{"n_layer": 17, "d_model": 256, "n_experts": 32, "experts_per_token": 2, "d_expert": 64, "d_shared_expert": 128, "activation": "swiglu", "moe_layers": [2, 3, 4, 5, 6, 7, 8, 9, 10, 11, 12, 13, 14, 15, 16], "router_score": "softmax", "normalize_top_k": true, "routed_scale": 1.5, "balance_loss": 0.000181, "balance_bias": true, "init_std_router": 0.017, "lr_router": 0.000489, "n_head": 2, "n_kv_head": 1, "head_dim": 128, "vocab_size": 16384, "norm": "rmsnorm", "norm_place": "pre", "norm_eps": 1e-05, "positions": "rope", "rope_base": 500000.0, "rope_fraction": 1.0, "qk_norm": false, "attn_scale": 0.0884, "tie_embeddings": false, "parallel_block": false, "init": "normal", "init_std_qkv": 0.0371, "init_std_o": 0.0, "init_std_up": 0.0371, "init_std_down": 0.0, "optimizer": "adamw", "lr": 0.00113, "beta1": 0.95, "beta2": 0.99, "weight_decay": 0.074, "lr_head": 0.00983, "grad_clip": 1.0, "warmup_steps": 561, "schedule": "wsd", "decay_fraction": 1.0, "decay_shape": "exp", "final_lr_fraction": 0.05, "batch_tokens": 32768, "seq_len": 1024, "doc_mask": true, "train_tokens": 271100000, "steps": 8274, "dataset": "wikipedia_en"}
Below are experts of layer 3 (counted from 0) of a mixture-of-experts language model. Rows are named router (the router's row for the expert), down (a neuron's output weights, with its number) and show model dimensions 0-255. Each number is 500 + 40 x the weight over its row's rms, rounded and kept within 0 to 999. Numbers have three digits each.
After each expert's rows: a language model's description of what the expert responds to. This comes from a sample of Wikipedia text that the model never trained on.

# expert 14
router:491454552513502464471516530544487501470468521515537462497474502536536525430526536532497445601499558507449551526577479576483498464475475419499505487518556565445526518486518478531509446429541505549571500468469471455506536457465504511536559500431483580457554584532531451478525498550571524431510484570509511460502516432500473514456452537542450498569571505512497533503497505486496451499517481565515502531492460516472482430432496513516560518460487444468473439451554501457482534482499503489536507568518575472534447486467488532442458538534583521521503527495408452423506521458498520545610545497536540505491510467455554444438508487521491496485511523465536547475604474438571537479518498519543541446547547547503499434520522516483418461509480514575451496450556500462532499564578466
down0:492506530547521411465513529526461447478531472476521533459495463500454464442518495514522463409563538414471574482502521565561507502558525512388431523487528509526474474432517477495427529528560492460561481548449535465495559540540440532498514488491469452460434529491481540498467488472557523494483486509514504444446450506499518485448472484490412494488459535490485479559562507464466532432499489545586505486550546482515568532470479487564510552507507479473578543483486486487536496576454520502579484428495458489480520578473502527525566442509491504490512462481433415519504432445531475491508510480497479459507517517535573471513475461585498531523517557525462452430527506514604542640499504543462549500503487490464539526544476484548496470425514462506502519552426516428509526561531473
down1:549476475480439440457463477500488433549546558440541566482480513515521506514464558444499490550527479477489506506471549482461465541428523482551560531522453480483520519550455510495563545499476527470587538514579562529550549502554449580511492545458494499560483479552465549462544503517528508473480540433540491437427441533472516452502499534502461516446433506472504516511566463436471490661489511451492503510575525512525509504506521445479552453558505497520468471499479533531546544471457529474505485517469556552448455485529542431468489511496524526475508451448549503530468487432521519455439472486434500504522558526490479478503466495471451592559519416476516438517553456381522436525518448573495471476504557435465541456490433526522509438493557540471482521564463492449493518509483502
down2:434496523522459561427467509516482521497455488498522519477487518470537530530471458423444457522518511425518475554483484504441517476339458560527566476547545486560496529451543442438533550519520511495455475449478552549516476475519538536476541542511506487457450383555542516475515532469499482456457532464453491480457505584426452531501538486484614458421457482502516522538527584487490437519520555487472510466475500513453512478465473481509512533608464429455472494549522529549518533481536477507488550457546419518488512442495437517537447477489529484574490535505462488556502495450486550530454492478502484487479492496554529489559509435514542510480505485507547491462489532481585525517545471535467546440619545445462481441515454544503510486454531489465486455470414540549507503464519483
Description: Digits in election tables. Leading digits, often "1", and plus signs in election result tables near Turnout, Votes and Swing, plus some name-initial pieces.

# expert 0
router:469552447489488497596478520592463515438428622548419539509503446540566540563483492477548496418434549558504496524498453494491512529440427553543557444538517407471496561510479545520495458557444501455531520484471490501513530435556453547519507545545497488448544527551490527532523495549542499482529511495540428449554581501489521471517538526504544478523525469521524511478500539521507459491496461504453503506496550444478515501557531490448494523547500494482474510562523463551528492474450516522454451470498446457508538464562500476458507539480553459567549473527482504459495525480524492545437455459474553485476520594558545563564579458485445477568512516531498559530454449472590534503469511470476523432515423488486473483569394458520517557551489550530518504468465536500515484485475519
down0:519452497476569450505544456551512457476541501506492541530490484487422549467454474500466493403529514540517497516487435466474522468562506478510562520517483420531570449476441494502452447503452475491505485501551559504589479499514559538482463590581524436444512488468469497506464554486569478533507518476530540520497596581493544491472521468460507455485564497493481527521540494490452496393499562477491423559440520520486478435496437535409495512466499446514476505488510487499469462507497522481465491534439538531518409540423527445538548558630536503446525427497477464460529474491460445460486463507523559517513540528551405500537515544445458491444432440544479519503530532465459537539482463496489504448455472489456531475475496505536422589508522492537477511499483476492421513508541522
down1:536467501496494468467591383517453475461494495453514496500534583456523539471497450480491477542513517545500508495549616479487498530434538512512553471433561561486498504493487556455498493402500512523559508583507474509496507504531559491640531468506545475481546537503479536515492526462482538434484546514499522481464489454507475500457531458527457507485488455474515489540477536471458558479504422452437458521465487531549510491529462450485511437493453485498450478438538470572511502466574532482468496472554474486438454402499522560454500486518547511495523465486434438481505458442438454473450465516404543577504488479467470427561533500503467517404486505572538459427505515489521497524566546422489508462521503529495535419496531502487473469511479417483494559470435444568477515494529508
down2:542536420591494416496562494515485495508522499532535433509514544441490599478513524432586519523518527475524517486498526498584501550434520414468491464495532534560481546528517479526552468540535506473503491529536502486438542473504532512435536518452451500592517505436415469510527557561442484521523508537510576535435530485471479432431480489525487475504517439498478503487427527531484427466515459487530578527546429485443479513458517442521503405444506478482495517557515515534463454526518482491449520474560503460486458463529514526515522535468484500502466513500583502456522433501437508402446461512518495488467507450605506517536502533506586475469498446491505440547499577413491497465493555456532507537509515507509457491560521557498501552455558469492542513406527459451479538527554479
Description: Prepositions after nouns. Prepositions like of, in, at, for, on, from after a noun or phrase, as in University of, nostalgic in tone, also Cont- word starts.

# expert 17
router:518426559496554460471489508513507470462489590452524524525551504491566486482592485449463437547547475489529516448501504485459423540495478536433502533465493538477463541523561525466481451567476522475546568488375485509485500532478489503620549457504507444481440462446527478447526501530494528529502506488512526486481465483499466511458538425454501519466529452464493484513572479490455400525435474490502436475469465525553542515528535529536535518511592498491545577474510491450561464479514521444455467490514532553502458609560565457435490497443426515570499472452562526549480529512503508576511547472444513505499536540539553517502496482544562454517536430438554472521499492447478525545536503487491540432461520486519509524468524528502487469465524559412534524458551533432488502468476435
down0:470562514511531455542482482509544490533466491441513547509492453497408449494501590448534492498555509463529482520519534567519498479511471472497509621451506532530507426492495441514519516477530547533522536482434527500517510502586523436470434508495513476492501436537469526481455439487458493475436510552485542485517510502531542490507529459501559504563472472464491452448522608494492518502495542541553495543504524539477535496538497494458560471441431454505585504535550507485516512473485536531513490497558463519537512552538506517520500344470502507486512387421464517547498549460553458414511511526585426529570558524479567505501469450560438469501433461565541514492510458424532485527525541475471488584497525510513534591533525432528474544524520493532452506487514501543521422491517551
down1:491552493519531464509534429490528486508503471489558472431496506556469501464531562483487547563562508508408468494489504520380542469492478494512516511566474543454550491521496463453511501525517441546495495497453480534442496511544592453476467578498493521533455459483533522537542479459527454545522516518419500476447472591524572371509508541577517516477453461509497523525601487508494480493491570506458471488473464505562548473494498516452494511541486532497521438480480477513537515525520502446405479420478452473502444526426440512508477482551467475452406441421473527481587488466516464541495485440500475462555499506475522537497509552508596438521482566490475483498508543488582484511484455456544504413530464492502476447554446441500479538472484477583525495491499461482512561492538589
down2:470480501512604457502501426391505527427502414496467479570511524469497484472470505516514492496509468477488449518500466517510526453544492449545551505485478544515506489450467509458467531416457473462515455519495503490486481539477411493550488474529524444539508488531482484456574500464505416524530501459479555452511439594536514557473426526466438494507488578514514530542421516510368490486442481548539517532519523499506520453522539501527509453527531481533596410424445529512480472514496542555480536470582508417474501536455513476532566564462547501529520486536538502511520510503564428534480446504497431547524423531518465528516410440523448511507526493550565515470476577539481544466521491528508466479506501452550459488515525529498461489419480394518485482443538453474534487514545503
Description: Table cell separators. Pipe separators between table cells, especially after scores and names in tennis and sports results, plus heading-closing " =", semicolons and parentheses.

# expert 15
router:474551496559450500611460522582506492491528477536423549482522538515470555487407528475475454509509472433447555454530491445424516478583515474504440552525530576520529533459507524601486458428469557497473504420556513497576551479540503443439520445530558486507506554484533458531552447525434432469442545495470490421491514442486454491513486587504483493518498516535483538496522419470472583555459473581469578493483453479534497503404473520544524490506504563442479479528557503455521421535418484447511518462488494523540486533524504527521524448595534517512482468513530500514464504541458511467514563507450501471474513449498498504464480497517561546502495469496525564545522513471504513480489529526554474511511513544436465509538521424501479531480511537551463537506472538525552432555469456
down0:454445478530508452525514463516478522504461524513525567525469457462479468501576463508451501455491469594511486458435548541461505525483451494548500513528528487460472483489488454454511515501488527542553459528543514476500473490488508449476505444518511482529483462523479444432503433485532592534495513593554525484475535453428462498542447472540490473489546469454539446467560505429515524462539537466537478513626481436506482467488582440522514512545489466564548494520525501498510545521510546464521476493519542471481461493462493516482475496525507538460585542481470587515417450476535518423589532499517547510504490524477561382528495466525517446499539550504486517521488469497533584477527504496443483478490500544481424502444542587425467516419599495501462492446565380444468484497458570
down1:491423492510440520540456481573475490490523516531471527454422542490472516471496471516544406490495463517553513458522536497511415548568590514520505462544555562447468550519530490548502574446433501529441546531585551474567484470499432554538517529479489476546503512535497551539514550502414494574557502499532461442512547504531502496469527540493520485483502546567477571521491495497546481544463529500436619490557513493560450407542476482504546552476471491551494555501438509420516556557479552524498437472535539495526506502443433488537485518555498532488512562491392459437495502525465505440533578425550471496537524453540484482453449431421488519484450507564453523522494538485416471508493572474492450495473507509459531496542506563518485514470476529490499496482499476489511478513472508
down2:519511469527535527454528513524530498513486525489511515448516525505466496470564559537426482508532511525527522562474439425492546538579440441473515502528455495476476524479429482481495479531478468424568474463430469498587549490496425449425461529468447502442461504391471537523488548546484472450476546476566495547529462498532444516550523438540522463493469486456556540502526476548464487531498423500500491536496529483542500496444554595472486510525442516525543571495485567442409547529497475475488447538446495539538453485539423444512462441499491489536460524531536475492427475505417505446466473481522455494435486481559446472553481498494493431478528503559474542558525466470483445446492525531550472483501460539459566427474545520488423562550429435574460506491491440529534492474456487
Description: Digits in dates, stats. Digits 0 to 5 inside years, dates, heights, and table statistics, such as 20-2-2 and 21-0 cm; also board and husband.

# expert 1
router:515538598569561478480435438539537465472479488531530546574491542472504545607512552498509453505472498557470459447476551461542477527511580597538465479482503536553536433460519486483512463541538539519430522510497485512496427499535476473503491427437516475528489500535492522496498504586422518478448435477500545549491481555479496539517450483441550525515489489479495502516550558554431507494539527507451483511534534595488459591482574516483464486488517483435512500507520462460484498531442445441481524435563538518534478494552513545468550455503498546530520437547528566468454466561501516566514447509527519526418445439469461474480441445477465551460533490475554542429477552551490514525456531469497491484532512515482455521480521489473507435479451471590405593527518507459484499478463528
down0:512416465458480511455498502538489541465523480531460508479457526519537589509540451434506575508460461515591462533508493480529526447539489497505482584509494447508576453522521473480584514540545533530553472450427490654451454468507508456483533552493478489540500492500531579506409480583529442546516529519508512438507503463435459498470473541558441494501578496456498498502521491478527482502506489496463512483487484545527503440495472485485478499493460453492472504572509548611557557499513411455461528481514493513519498518573451499532427508586525448443470429469496604440497520502479559571494533554540481498525530511542498512436460486472507448557477538471466525526513500444501518498488456520555521554501478438495472516508491512512476584467527429503495472439546440569507469494565541
down1:525542542504450521465492502550459527569494488475516552493518490496501480391489538409467566501488462506495504529528441571528510464505533552460516443568559471495525515512567509511467500475469499536467485449542481499519514505504470536497558551547522487482498550460471551512425485497519474431490531567496447444457518489486513535478502500430490465517505508474448574474555489421518515470540564571551608452459479467509550578486486538500474524456580518455553436468502529543451513546480466479511470485481498422552549516515571546521457525566513564499514458486457485563527559504540474485518494535453552614555515529594574499523375460520513505522542470487487493527507562423465432479521530509483547459438475512431498505531479509569574551477538486530516555515487498506486554495518429
down2:471433391507519500513490505478523512503557500477469472512563444514535482571524408465514450509507424526459553582482471487471534417519488561480540562495396549484468614500466444450496463590433442480463523516447440510511502433500462498558569502487474425573531467510477480488486510528497526475441442495581523449475529523517579497511459466489534518518479527504519506442462524567528450521453482545552506493446467578471519543503510497484548517573443505479509516510489516562424506474524439518490529506573513513421510534518456523521576557524481532447426446441556608466491470494490519486502522541493524430510577510455456503468511570469477517527482522475514521566497495491485511513468516541474495496455472497530464519513532492438547503535490542585474541505447536506460487557550488
Description: Digits in years, scores. Digits inside years, scores and table figures, especially 6–9 after 1 or 19, e.g. 1928, 18–0; also served, signed, recorded.

# expert 21
router:472502452481546515467436404513459529570460462565560511527462574530516471478483492525493545472506507494444525571475484490485509526440439535527496484464464524550487549498477505513475559527552497520434501459486541423507452526451527532513572529494479499410511467542505545476423523459454531527465495555529501536480442523446526484464550488533481465515507496467473448486540478543505466479586429552553514505468462485540498447524467561513502544495491444441510526522510504473445440405515506546564505532449504456514555511482508559518489579469451550512525404462549550558451538543456507445444538561463442493594457531511460510561521561478484481502526501483540481496488478523430489486457589463548455471510504562448546510535548554537451510491558548485429464453471500583464513459464586
down0:518470401528456476426468461555526526482483490591534517440444511441507547405536553523537495547549521492493522507470520465600437543486462470524457513490491529506574567500450437541493466550513424520435483498524533475521584533560545517570472515470386537474461515558465481568557522486468480553485498593527479477499505499531498464492566536488547531539563453610483444529450515452515536466535504565554541442520516463513448464473527494500442529446535489541512486493533508513465494500505487498435524536493558496499417459412443468518545496464488462526471548535522459529518493460495499514526515499521547457470495523529462496545474501493492447461534572441577542523483567515498565524526518480585490456505558520489507497519542501531515567532556485581472481473491509530410503507466515
down1:524540521488529503568448439519514534484516481444492488461432500549427455498505459471485549514511492568507498482535469437370531519467478528529521453475529466625450562477590464489494529530496485621464425533502511562461448504430495515519464473545590501411605436506482527474490511434451487473471503511467542523553516504429491517517538527442486580524513467376510562523502526567475473549499493492529492501507393521480561497516425473495462487495529470534473562513445490525456453461455537506545533478524522510476569439499541503551453535544534416517446457508501576504508547474469529508529508499461477435529537511444516508483513512453494532514511488468464506527465476505474534563511536521463458451459533456476476500504504461490484534522575574515444488429492485490516480498487505
down2:515561482479429476530551540483500545475468484448531466446508510479510557582516525512479552460539515504546471532518539537514490576487408532529517510433519551561488516530488446480507507543453477490501517438489464487419489480479483538493482506502563480451566495411507509519535527490449506458497516479514466515539476461481485510493526474556472506448493534578548503506381520578507531443479569505518467523583564475534459453548486456537544472558576550553550536484554465489459446529542451532539559537462585513513521482480549511559498542502423469488547514537503503473461555542543481447499557466509526546535443437491518514545516476524440511444542480516625580570483471498497423477556499446485519494473487527450534520494454460567494518523536492518520619494547458526562503544453541
Description: Conjunctions and event verbs. Conjunctions and linking words (and, to, but, until, since) plus past-tense verbs like won, advanced, entering, announced, mostly in sports narratives.

# expert 16
router:551544561576457419555466549467516489591572437549583511516524514454453513496528547542524521549453499529432528509488535488571467465411508490478564535514538533502468512515465496503589447437501533475457495511520533441452498451523481466481476483513512453509466504459487468442469542446493511461517420468454541442524543474535486434423556475526532526585435506520436534492550548539486487533558533500510481456505504492496439445489523490453564484538571522573491444476533466478419481456518515504466511551475557528490567491502513417478523538547565484523552515521503461474502527549521502534525502510444474527520493433553507547526549536601531483496438534547558506526412560505509491527538497489486485490466472437496587459566475475450579487496477473529517527461515519552517423468491464
down0:547427503550454503472523411532509575584506449498485477483496461547527524515474437442535468484446490474411472502487496468534561574652478554513439534553423572497518467448554506482506515504455481507534409504432450483545466531513494476545497542486518524504473451551507489479472503472515428527536500462531478509515457548523539500516463547497459415517494538538475458533472515519512511560457503508482502433416503397523496431468523414499473591485485528522459439475532538499445524485514494487478461486480519503464455506519496448511576541560503468523441439516486422527538496547513496471516454512532454463492455537460520470501496520501520520485506517512504477455573397499482412421483427472460491412504451530479488545505507458437497518486507545434530441545469446513509505457475501
down1:496489508492466540460495557492477552462603553597425600563548479484473470405511547515562469526517499468523457532480489474522490453473535530456482537490509460508505537506520519498515489539450524507470583510488552519461502459450497538507444473514560510468505515431445475437471527440473489466550480485465573466585487544526505512500564544477457519565402532604529523539498540509586462497461504511481511521533589529452495476462506435479594529498514470488491431519539447430467499450488562586469536528454542502455588438491490515558490477475517447560429471419448515480502523505560465539502491476515489509479567516528497517552469499509445560545478490513441503494483452521594486472559544482468481497530503523409539523512539554556479467509467510495493467515530531502563477499457489
down2:390537489548567525545507472478500451496531539523493483519470533529499443538497551556464526490472516545528435499492452540506481453535509453502404501438511501513533570517495536510493538518497494482433536561530530519477479454511516477392442493488526434502521486561469487531619477529489447432497481519521469487445446488474511530460510480494538515467512530499429608506558495457467528532437486484550522477566455509479520413494501582592486438553522537474508480473535503516596453544491566527517460501516458468484502449453438522521468537501544545568530505385535495472492559496520518521432472500518513614435454424496482468566434524470514439474495467504545457455487483490555434546492531513529531503495468569529477486504540566504530529503516394498456486509500513436517496492484501
Description: Election tables, numerals. Digits in percentages and statistics tables, prepositions like in, on, up, due, and regional words like Western or North in election articles.

# expert 10
router:520521485468569470564418472537460481443474545515467526494512464500476516465499537463517473516559524458463419499462551454484492482501517511493551449546552510518518508498526451432455504531522511529505498436451526508507478466431595547476538495489477481476491565464415484518588453509546543463577518482520416502490512474447567509464526505485507493552472499491489576488527418412529519480489522510463562494510525503561434414504407427517507551476509529475521483553471494523522500498499436509498505446569531504475491495571421513538466490590487486558476546479465450519520499452524484457471555507476583557506482497576529535505506497542512558427473482541505495488536478492572494492445576520479527549479407447514496466498592478451491443491530489568500520483582478558552420596502477
down0:433541512586511559467488487501457489463534481475473530535539482521497551501562499480474453483465511544518535573497552599559533489429405534477471523451499511416487524456570486481470479498449481472449535448526530435500459530542516507505415549441571453509543541469518484409478481470475469513556463538530464535536418469530471482536514516471577484529530487436567484470465546548498532486443433404493469597526498511470573524491479484478474436552532604517520546554489484505462486518462523448424492479522554542548489472491489534499449566581544499496497550531549550418502531494544515534445460472469481507495514488462537494534469463470525501513621518531436478527501457472519498557505487478555543495538548548552450494585479441512483556507520539504510493488471476511454520472489508
down1:463439407453460517554488558537572497604525471454575523514467514428473515484486505514532509492470497505561547498550580488457452516507502527475551495524471443571481565491497516457463490500485490500423456509575492476461467443474590475575545472614516534523463419494521422529473547515483533543464469485504540538429495469498478485473494381478507473502507516464508598514462466595479523493533576426485378462459502522533501543492518493454543434483485476516473506513523474457494460475515542474462453506466528485494451541510523529547559534494464526475472496511495566486470510451462461499427535497474475599454520578451533428524527501527486576527510480512479456507471454488501491438528447449448550475559527525500465488476514471491583506524499495470558458524472499555486494525541494
down2:525506558527527480519484533453438481545428498439497459482458422576485459473464502525501381440477593507526514545506476506488531410423478544497507447533474505483510529527483511605499535499496585452499599516516514480527494551535497498521539490509487553493555545553509521468512504535472522536575541505500483498477466476464486552464537516481493440486518426478502435494507452488489492538556519460480513509503491487597423462410535471577497515501556570503511498501554471511359472492494556509437476505496385463448500509472478592478466467515471473532545510451486389510482494533521470531533516456553463497419520538454474492443530461445505462489523443492491588487495488463465537491472513446449531451524476491495490543467473494550560473528521558479438503472497470478503533575488505
Description: Name word pieces. Word pieces inside personal and place names, often accented or foreign, e.g. Jen in Jenkins, Tadeusz, Guadeloupe, and first names like Adam and David.

# expert 6
router:530422507491481519534534532512496507468499521512506495470508469496480567553495515435449533517551440490469544576394519484481544526441488521449443463457567522441522479492493439509447478526407446528391451534566580470502495474487556511459553488460477527504510519398497542566508513459492503526477517546526499572533485517516526543516454531532521497503482512543501457519551513504551499511520485485516503531524494479480461459515439446561506523487490499454501484501507520449515498418472480535551558565478523447486509547492461489498434475477514572449486472528524443575555474539420494578450432518569473461474502538490443494419452512546507433503461581487502490545505489518422490543503508461619507464451508474509482483397424455569482528560512493448463499500445530603472534466470490
down0:494487583459486474470430467489429491476475471544496553538479551478489485529499571505517517457481586486510459463574517506488499514457531470500499517527533544537441500573495524502495508455476493478499441481503499469527529485533458563427506509510540510507457537473509519470506502495501522598430410466577435540569511530524378474467479469450523544559390554544424426514502544597530533454495476477547444461519467508510513509516508511457532525505469526452578515564482432547469480530639523460522509501468543572501433503516455579521501458476549468470471497567474593515496484535538528502461527509480460524435437531535449493510507536470506529555485522510515442498488539538434450447505427459475451527540449480539533509464479528470463549528464500520474472514526548476513483444432497
down1:493595466551453443599524541498495485512485574520476497470507468557450498452540446517464478445517484456514569435546467584484571504446499498565532544513483472486419513501498539513504482466491488588547520554384454512550534516544478499484503484492519453479527526466546537526569500545535510502489444476468491484547519579475503516526475567471459498508581453450519483512454537406475501505408416464491539440530458459515518480517490446504508547589477492510562512496526580486571497483544509515463508420519521547514505564597477544425481506574477518489439524499518459455452488541501488506510476553553453520503453483537573531460489533438519531498509568419497505493519494451533538503544498574472445496488542464457491491528451487478545419460503554553497494518498513482563447526511474
down2:471498465472502507519463423491472520466493506497470580517492508511521593451535481479481548447477592485496405446536465450449547561472539431537498483523499485534479516524521522423565509503494526502479514460484466465357488470446490496474500453474530544521503494453459456491452480512516482484486479414524514489504523517457498425493496539520415473542496501578509443478506436535515513435531539452528473457490545519494441510445598524416451428496494514446412507542523529449482488529509481522496533453520493550456452558474528593518525496492537462462496516513447554481418524551490515455404502452476464495485466422467485533530494525523479527460509530487511488549523471485453483440461563479498514547512485363525528568441507533566456451504568486546544503459543552506468483524541548
Description: Career and infobox nouns. Nouns like years, season, album, club, player, singles, titles, plus table pipes and line breaks in sports and music infoboxes and squad tables.

# expert 8
router:463555505543519505495488457506512536582498460479477441430449520485513524510549503506510509494475587538522555446491483514478480504487461462481525576478468476552526446426587454471536515437549447459478507469539483529414473491432516474538448513468473445533549468478498624473502487499519474480449464547522529526535514556414517546493515514486458485549531419502529585521506535513467562448497499509447498543419462475502494594558530516419476546509536516511490474470499479515549478510510484465491493517525485514521557478469525483579475562565471405451495548423515481506494518555526531463542454482522467479549468472492519498511519519515513488485487491406470464541453458563519503589532507513452449456544483501517519500431434561531518447525531443557548393394514525475424485498446540
down0:448503532533475472442491547492475510449471534502488503542582462435547446516406535430505528520532469474492462530559520550497445475545497466567571432458429448485543500525418457464461477557482509582454561500512458508509496515517498564513546505534496519459496498516471439491461523487407467519547556476585514485429518497441488484452496524496528532523546518507526560482456482530533529468471510577546476522488495542447510553524474517503462496455537545519521544470459501564473524521498491527542584497471535506538488458522550546511519375522469437521482483583421545566496431475522389459510410529469522514542478545510390508488482499524470505543475487577509495509506494498466476421545439467483516545547544499543446468500470495452460489538562477469483464613502507508522479481502479
down1:563516455552531533443503527511479568493462523533536523573539569511545498483524436484429467514514460481516526564516555551440503483482525546516531499427455525495465449489432520465453499589527491545563456515411476472466470500579412540531522532478544523463493544486535485474503497494503581479452468519523483476442515501490564485544474530457486477481582607605587498493449431479504528483573491412519578453513559551482466470530410564480525505549513490517552468492455506499473484540568434500574431497526489500426555528521495532478528517512510541538541479540437530564436596469512456501539549488497464473571528525476481520513486537489516502518494514484541548554514459519502468521513503527482506527518519565496462539486523530505491502422442563508483519577510493536530452455505441
down2:543468514489470510477485544504475474525456459401516442448532541412587549467513457544454501510488562491517553523513552471501483481524521449508393417488499531500574532484520457504504506568504551505462556464521525561474515453474575398470496461460503496510482535514531505462503523505537537470509470491491438498512507507471469510472503535557513505492528477541469517498541504375479552486515478436526485490567587485479524484546407473479519466513497557536497520526509478467544408469525426487526502429603473489507492519484515553534487515513500506498479491438507429469476610463507520467524494501527549531469505485522481522419578488527495479539449492508518532533431419495457466530509495472549472442432519474642472582492495576519471467547445531528540451543570503489471543498454520
Description: Quantifiers and compass directions. Counting and quantity words such as one, two, several and most, compass directions like northeast and southwestern, and ordinal suffixes like rd, th.

# expert 9
router:510555507483533545485530441521533518487515453438467450506588546478594482458537452491546507516484528505491450497501533462499492512523509518561525518476454506478494536520499441539553550516491468481517501581455494551487507545491486453490454515589477491504465528556538491448545549528542516463552544552470423369410566460554477494523536502468510472456511520489551476461513586533507503515446446470487474375529472422531517576496470544512468488500497516559518574526535502542538471537494514500389508478570490460467481570573510469490502508480535497421452436606459563467503479458489577522546454521507556464473515533474514477531478415512527472544482440475473472541518535463518535456501453478516593510525507544470488502465511550518534546573554515507448508453455455494540515497452517
down0:461459477527524471504481520569505427529439530516494457498496540527487517445559532517495554441506512484560470470476557513554498456486543555533544443506485484511535400463522573485516565486540477474427476528586470516502417463540494522532497531541535561563534472501420494483519579504426519511491489492419429544487450482455423571491427475498513445544532477532473494503511453438530463538481515461465567460477496498505501549513523439521470531492527520485517580484527400479474534454445536468492507453545531509487470605471441458538524476454414503545502522493458548470511444510551517456492535504526487493563523450510551458512459441512546513530453516512480518509552490540507380530559485500467404532512485506515569511477474529500466481512472537525500554561527486447603442493429533
down1:504535548515461477478537523427515486525486468505539501494540575483585513565441482461557416467540505512503525502453432578483532529495521517445480541462466561459508480488417444505471475549508508478559539522444473510503500527512521571425502454483505534457488523507422476497398468498515493497483489475583507493519603501482483476520558512504536539483517515499554529441543515546469479539513513533453472525425529536515458509472517595429574462568530511469479467498491497434526530539531471486416485544492464480479488465463509519495510495465505589556533453552498542537523455519478527468414457533533503537399472548497453593467541542493476565531508549458505507520507527483448612495483473524500467537523486466476467525430510578471563513486470529486382489450528568517412515501530496
down2:459505448455495532517515525505579505519466493513553462487525479493504502510520441516484537452456466406553514471553457484545547441485496493446394476578466492514466477493526499433517489485559540477574522478534491530510529573483583475503475543590454540491513494536536461473541502487517456429554471458434539502484489496467539509480493471489495403461472478562516472455514490444482520484469489473569520437480538448369568489465501511438394461527535536499479428449489497490410493494493489552464499523512484477523481515535508501466431592412524475475429603497596540450499449501492489474515423483442559516496525499492451461500497466481542497515421534481474521486528552485528444472532490514502423504447518489459484459532489477553476499523481522522512511469446389460511479516533566
Description: Numbers, quantifiers, modifiers. Number words and quantifiers (two, three, six, several, various, other), United before States, adjective suffixes like -ational, -able, and digits inside years.

# expert 2
router:570557504501473492447568510483489482482456481498567547564492458440560455449507510472505529518491507528522491430494524571524509460456548586518564457557497477513501498560563508525434506418496488553527503483582469559487484476519586460477542466459452509521539552458468502542494531469433448460500539448432517554486526456524458490438430499516474526517487517510509484526443508494500612486501537486497518569490559502416511576478441420477499559509443505487491497613454516480504491508509474505532536568469542613448493470462428505520532490461482535492519562545510490477501529496477466512469495409531538477502513549465494496470471484570532553568523451487517527449503487483507461533578510523589539557547469477483481603506477527540495519474434495466596464555492483540489502483491443
down0:534528506463510545560466499534509483495519501492487555532501637578525508477439362451542573451522515530407565507579463452519509571584492459585487511518521489458522511538521528471493610443444453508429511446465460535477510457511480534542452504514525474529493510498520552495565444540484537480499480481520473466503546459491504423489450571480517536475428611477487465496508555371522500497497467413490493503483506496454559524510463537505524463511558545463488509437535523559452568481509513554529531526468496526514494524543451524481554507514459496540474503457539427470470483493526494492551513532500537603494479547512466529522524455549517462498507541444538494519531486509516447489510537506508527442521508513541502484522441482498541490505463419566561443537499520515460502531436547
down1:497506495519536520563599544555533479489485485475513456469493515546477524459471427556579532525546483509521505455500470526515412442472491434504503489521532522493498412491623503522445414538512442503489456521491485569507433523571595452544503533474466454460510477511525474523450545462515497473465513547473550521496483425501432474500490556534435516479471495508415555488500484471487499509500515540418497476523554473498476528485426487578532446521502494476418514486512565594465446543548554465521540456530453450504554530563499527486434452461518455455440469508484521446474515521482457485504503536523484481435480491510480426503520410496485503457476492431512494488541446531512482479536518491594525457503502486595511549498416512455586515514540449492441480517444506465432523463563520
down2:520521514504475525550542570463516509547540507482529507481450425488512448513463523470540496481459522524528488497574490479470488472431452493521523548482491438506511464464497556516474482527479511410541420532484521496549563507524452422467558547490549559442494413516470560490558594553493492494486503468534572510542484498532537502500527452522512494490466447477555447555446485606445485459532521540556462591487528384511544541468457510517594537446574489491521524539491421472459438503522534494478521514462551482429504534469504594489452553464550535525557534539435519519479477462469532481529466491552550488501496479531495473518468486446524508497528489439515486490463537551539546437501536447472554455392522464431443451474409502468462482507487503439459454491498547509496541490445466
Description: Line breaks ending entries. Line breaks after list items, table rows and closing brackets, especially after "Location in" lines and tennis results, plus scattered word-initial pieces.

# expert 18
router:520550582546458528498478534541533475493487460544540521517460431486477496487478561510528480456512605576471465477497467475473474512512531468477513442558525497491511518461525470553467503567514522522491498546532534515536454485484454568449553632526475561478476475444476487459527453560513551500371516573475505456560466481448506474553528472492502470427534480498440453556500509507520538443516512570455530528471611486529522603495471390493515522489506498440486502475481461525501494494479493545519503534590495560496488523507504458503467534512553415559556527481528502445540458555539497503507587485519528505485482488492514520465503522518463522446511475476494465536523445447490533565497520549524586511561512469529510435514580395447501430444438479495534548483518515479561459537491527
down0:514489489594536508571539480496517552402466503455425475520490421458466491526520520484573513476523503498521505505498492526551469534547490460526605518450496521489426551499498470491501496607471420520419526489461498481549490463507541527424486420495563460540537502437448512492489500478520507533480526515518486483489529406499510504477631493504485467455511472542460526459519512519450558490565519490510457546513512444613491510469509457515476523543536491492537496555520576468415489475435531514423537497490532433521513466456491475465458467570503522584501470535573459415451472528507465477468511467491470537537440456490451443481478524421523490496557478509525519442579488523491515464461523511515492524510484454503474430521480461498557596495509463601488478498559436535453494510522532
down1:492542475484532428599470462493411501518520568569452516442512563421490479539506461554494546524455451469559514487467440459453517557479477503484459492510468563440511477545419497520478482473471461521504443473478504503488556527445590506535489435494476438525496533469493486525548490459466478470520506505535454515395543490511462559463505510388544516566535458554569501561495508514551435534506464484469473495487457503464490512546568510489466447555445465526466547388483517519530542571516516459519511480472445551493480484465485507537494521515538530517480503551524526439467571524553511579510489503476515470544457452429544535613551530496525476559525496430483471493496479534566552494566512556527507407551498492523480513493484558565464514503547515520507574537524430463482527473537499
down2:511473590495496564504494408496505469513460515490463507483525449473498500439487426506429458531503548421491522541522586481485477538454498497592534525602503519544421485544501469529454456479488530519500461444463503475475545478464528511492468517563546488444496442535497440481545434438469510472415493429546553423538533504554511533489460604507451529545459467483515473512469506517522531506534500476605502475518557574469530462448550462485469458573457522465479591389500482483455507465505544559527540505505563498432543485497537493547450480449538512467487504601491492494532488490565532501544485517487473534455533539483494556450523532493495520425514479505488466426480435461502484548570494525609520505582513489502449552518509542499462525489464451544527534499481525549479509513512496
Description: Closing brackets, name pieces. Closing parentheses after measurements, quote marks, and first letters or fragments of proper names and abbreviations like St, Sch, DF, C-reetown.